Below are experts of layer 6 (counted from 0) of a mixture-of-experts language model. Rows are named router (the router's row for the expert), down (a neuron's output weights, with its number) and show model dimensions 64-127. Each number is 128 + 24 x the weight over its row's rms, rounded and kept within 0 to 255. Numbers have three digits each.
After each expert's rows: a language model's description of what the expert responds to. This comes from a sample of Wikipedia text that the model never trained on.

# expert 27
router:088114162174144116126120129068106138140119130177127119126119071125113113153125107154132127091153090137119147140108101143143114126178111133096168130133113093124106103177159089156114060094136145
down0:129136121123130097098136112159139130122137125121116177145114140121136149129075120135137145125099106157096088131128151080095139140122163134167116135105163117157153155171137117153139107168177163
down1:148138125090140130087141100130127164138126106113084146163159158112134113092104178160126139147129136124118121108089153147119118132176108130125124130134146134079111157144128107101128106187128076
down2:106138124107145146126091166133143138107108141116087138121131165126128135166119133121102144079125126157147151127116141130118120112144119149153144126091139143120126115151128105167130156134121166
down3:150131146141117146098083119093134130120146097133189146148119146101147124117127167132114138105081154104129151139108147090127116127122077174126119155153145097156135139119114139163161138144135098
down4:109177097143161140127147132124153125107131144107132120117102142128141115101124091139149149146117126108125137126142126133163142116061102121129112128109120139092144117112114097112095104143206140
down5:163130172149167145114138097143112113148138136108093151131129149124125133158099134107106119144133133089108145150119112083118103119140119161120156145089100155132120117137154172129091146134102107
It responds to: Germanic/Dutch name pieces. Word pieces inside German, Dutch and other European surnames and terms, often after Sch, von, de, e.g. von der Le-yen, Akademie der W-issenschaften.

# expert 53
router:127115136158111129097146130102124120093098139143124116124105112152112098142116139148133129097175102175105100132158129114121115112143157096132159153101108123118116106157160112133137066124171161
down0:105110094140120111119138077143108081154109119116141121134140134113131116101136169123139126138152126124147091131158176168178134151112174104146110152159151107158095117128135149165148145119145138
down1:113110130125139176123199143128130101129124126141118130133128096129178091097129157125162115135118074164136117115083142114137109120134111117119136130136150158145092161153096106096116121150162111
down2:148147154170163115116073147109103092103118131115111164148107148118124131143158129177158159153089158168139117137122143114146135112111125106095159134086121115126146118148114112127140105179129091
down3:151111154171137162115158131132140169121143198132135139120114088114169114110127149138142101097127113129137116100092127148128129143165085102108105134160136126066105122141068111129125185132168135
down4:111141160150152151122154102137105090136123079150102090099164108105159091150116118081118124135149120106063132091168118131122129152151115132101167155112112147138106126163094134085167135112151129
down5:117107095127118146087138112161112111122171087084145115128098113081121129107123129165147145100158132166129099128172120116130126084146112158138098127150162135117132151147157124124139116141130150
It responds to: Dashes and list separators. En dashes, commas, semicolons and slashes separating ranges and list items, as in office-term date ranges, position codes, credits, plus serve/served.

# expert 43
router:120115135148106122132156145129138145100127134108132093144107100123089108141137117117108171106129114185079124121161107133116126092116104088110111128151145110123102129137116078099120131111112128
down0:115130151114115158114144129177099141107108176092165088151130102087148137149093142085118148144118138091117157086107135125146110140093167123148192176128157133126105150102114154112144138130101076
down1:119126109099095097152104152090135178163153107119149122159120095114152136076119180145153118146143144116146123104123090121174130145134131148132150110101127128157116104112132114134131134092168154
down2:122165127124142122125161150121114114143098136133134136150140115146103143164078124120062111084133103137105070114124138149116161106170110110147137109168120073126101146086147149086154108126119123
down3:168150144128149124125110121122144147113124148075123153112134119100135137123149127129112161187128152098113103137136163121106117153120148158126156144144123123124136106105160156138109124111131154
down4:130125157129104100119127098143160064144091116113118116148149135166122147092114157106115112149149159128133103123160152079136123133121117121080158145127113148107126088170106124097162115125157095
down5:161117085123137127069161103095155131084130156155132122123136100166116130142123177142124132148111116132091128136124157114129137097158152119151121149123126151081149101112192210103093128153133115
It responds to: Agent and accompaniment prepositions. Prepositions like by, with, after, against, despite before a noun phrase, such as intercepted by, named after, with embrasures.

# expert 60
router:096113153132105131133135144081131127104134135145156123142108121129103080145138138188132154112133111126127136159145129111082100126137102150119154135123103114086114106155153126125131111086145117
down0:075142137107122087112131105112093108092106130098147135148124164116088146127168101128093139092158104117127160123117140126119127117108125090106129162121157099159154115114154164124145123139114156
down1:161128137108087179124147192141081141129106127138116105118101147132138131141133119124119136104140120144147134139124085107135150182180105123152091134114146159141121146088099141133137136138102138
down2:129139131087131151124088180118157165114103108120128121159150131148072109110135117149168126175130132110151099173167106139123108143110130147147084156129131148131103145129096151148123083114087099
down3:116138149140124104167156104145103135107137163109119141104112105132151099102108146087134105106116145121111110131172120102102141104133142103141153127139184124147136091172142121125119082141148148
down4:186107135160128105093138180138121119083134135114125121137151104128142182143138128077144155131109141120098154154106175090128147097134142103162155114132120138148129103152142123131077136095120105
down5:172155090155127138099140156107172123129122118137157133134114170131126172141106109164080093111184090128111110102112120136109142133136111140114102112106092061122145147129140152140133157118167129
It responds to: Name-final pieces. Closing pieces of surnames and place names before punctuation, such as -son, -ton, -shire, -ford, -ville, -burg, McClar-en, Lenn-on.

# expert 16
router:078116150126121134119125128097134114119093140179143124111103109088149054141125112141131134075160129135137134109173152112124116108142116121123175132149085122112129111121149117127106070110170155
down0:127091093117045128151135114125087120076101103110141159113091118109177127122070143122128152116089135158106159134072101106137162138148136146105136144126108126116157130139112066143155129166170145
down1:136119157111082114127118108093130147143132131146103132191144089145164129108184113132073122122152149175129179146096112099130117114147121120147104117166082153169084145149110143184161105112107063
down2:104138154103125116081123148105109158132098120125107152120136145114145108145129167114133162146117097171106115169153083158119124134103133101194096094126175097117151121135085091112138161167145116
down3:171136109113133121136125089111123147127097147127067144119106164129098137129137130129116125141144096126126154109079162119119104118157091096095161167088140168086089109096102133106095136144137161
down4:164112164138113131106094108116095141155134105152123170153107190103126128136129101155132106143085151139113114128120137143128172177112144146097162138126097090139111167100146131106106103166106151
down5:160145140128161140155110153151129099167123109189126137087166097142114083117088118185130127094110170139108135144159123131068180122178161114137113142162135120094148167130118110125132124127126146
It responds to: Foreign surname pieces. Pieces inside personal names, often South Asian, Arabic or European surnames (Kh, Abd, Rah, Siv, Gonz, Mc), plus the word "such" before "as".

# expert 57
router:103079134150094076112160120121121154152086137178134122112110122112136111137130076134150151125141111140115105130144140137083124107143131099079139150121105123108139110152165113139115123084148131
down0:137132072133109146141146111082140154124132143081126153089152095088127143126139102099121107105148132089150145153113132116138104082142131164111122149108094153131100143117116117110174107144091069
down1:130155110110140114115097140106102089103114105151134129139107158105108164155132105141120142100122099105113134060123056101120154144103114148143131174097114126141159158120124113138158087195152123
down2:131175124139126137132157093169119102132110117120146126136148104140126140135144135131099135167133124106145122128099160114135129113121128145140103135160103124113134160134150109121132112133141151
down3:125142124117130127121164151134172125150131122142151127106139140057138148139149124084109159170121153116146082115128133156094115158154120111126128140139144117141133104171121149159153129083119131
down4:108127112142126099107168133140149124121176105133075059096102118116106174094119157089111157156111136102099117121133107158139140118133142143108086092158099118124097154143148164161148111120127098
down5:162099115157131106131159127126140149124131156116102163098088152120165128124133123101131126145127124163098094121138137117111154085103121150138130136133086132152135114108152161130091159117089122
It responds to: Inner syllables of common words. Middle syllables of ordinary English words after consonant clusters, e.g. rh-et-oric, amph-et-amines, bankrup-t-cy, div-or-ce, buck-et.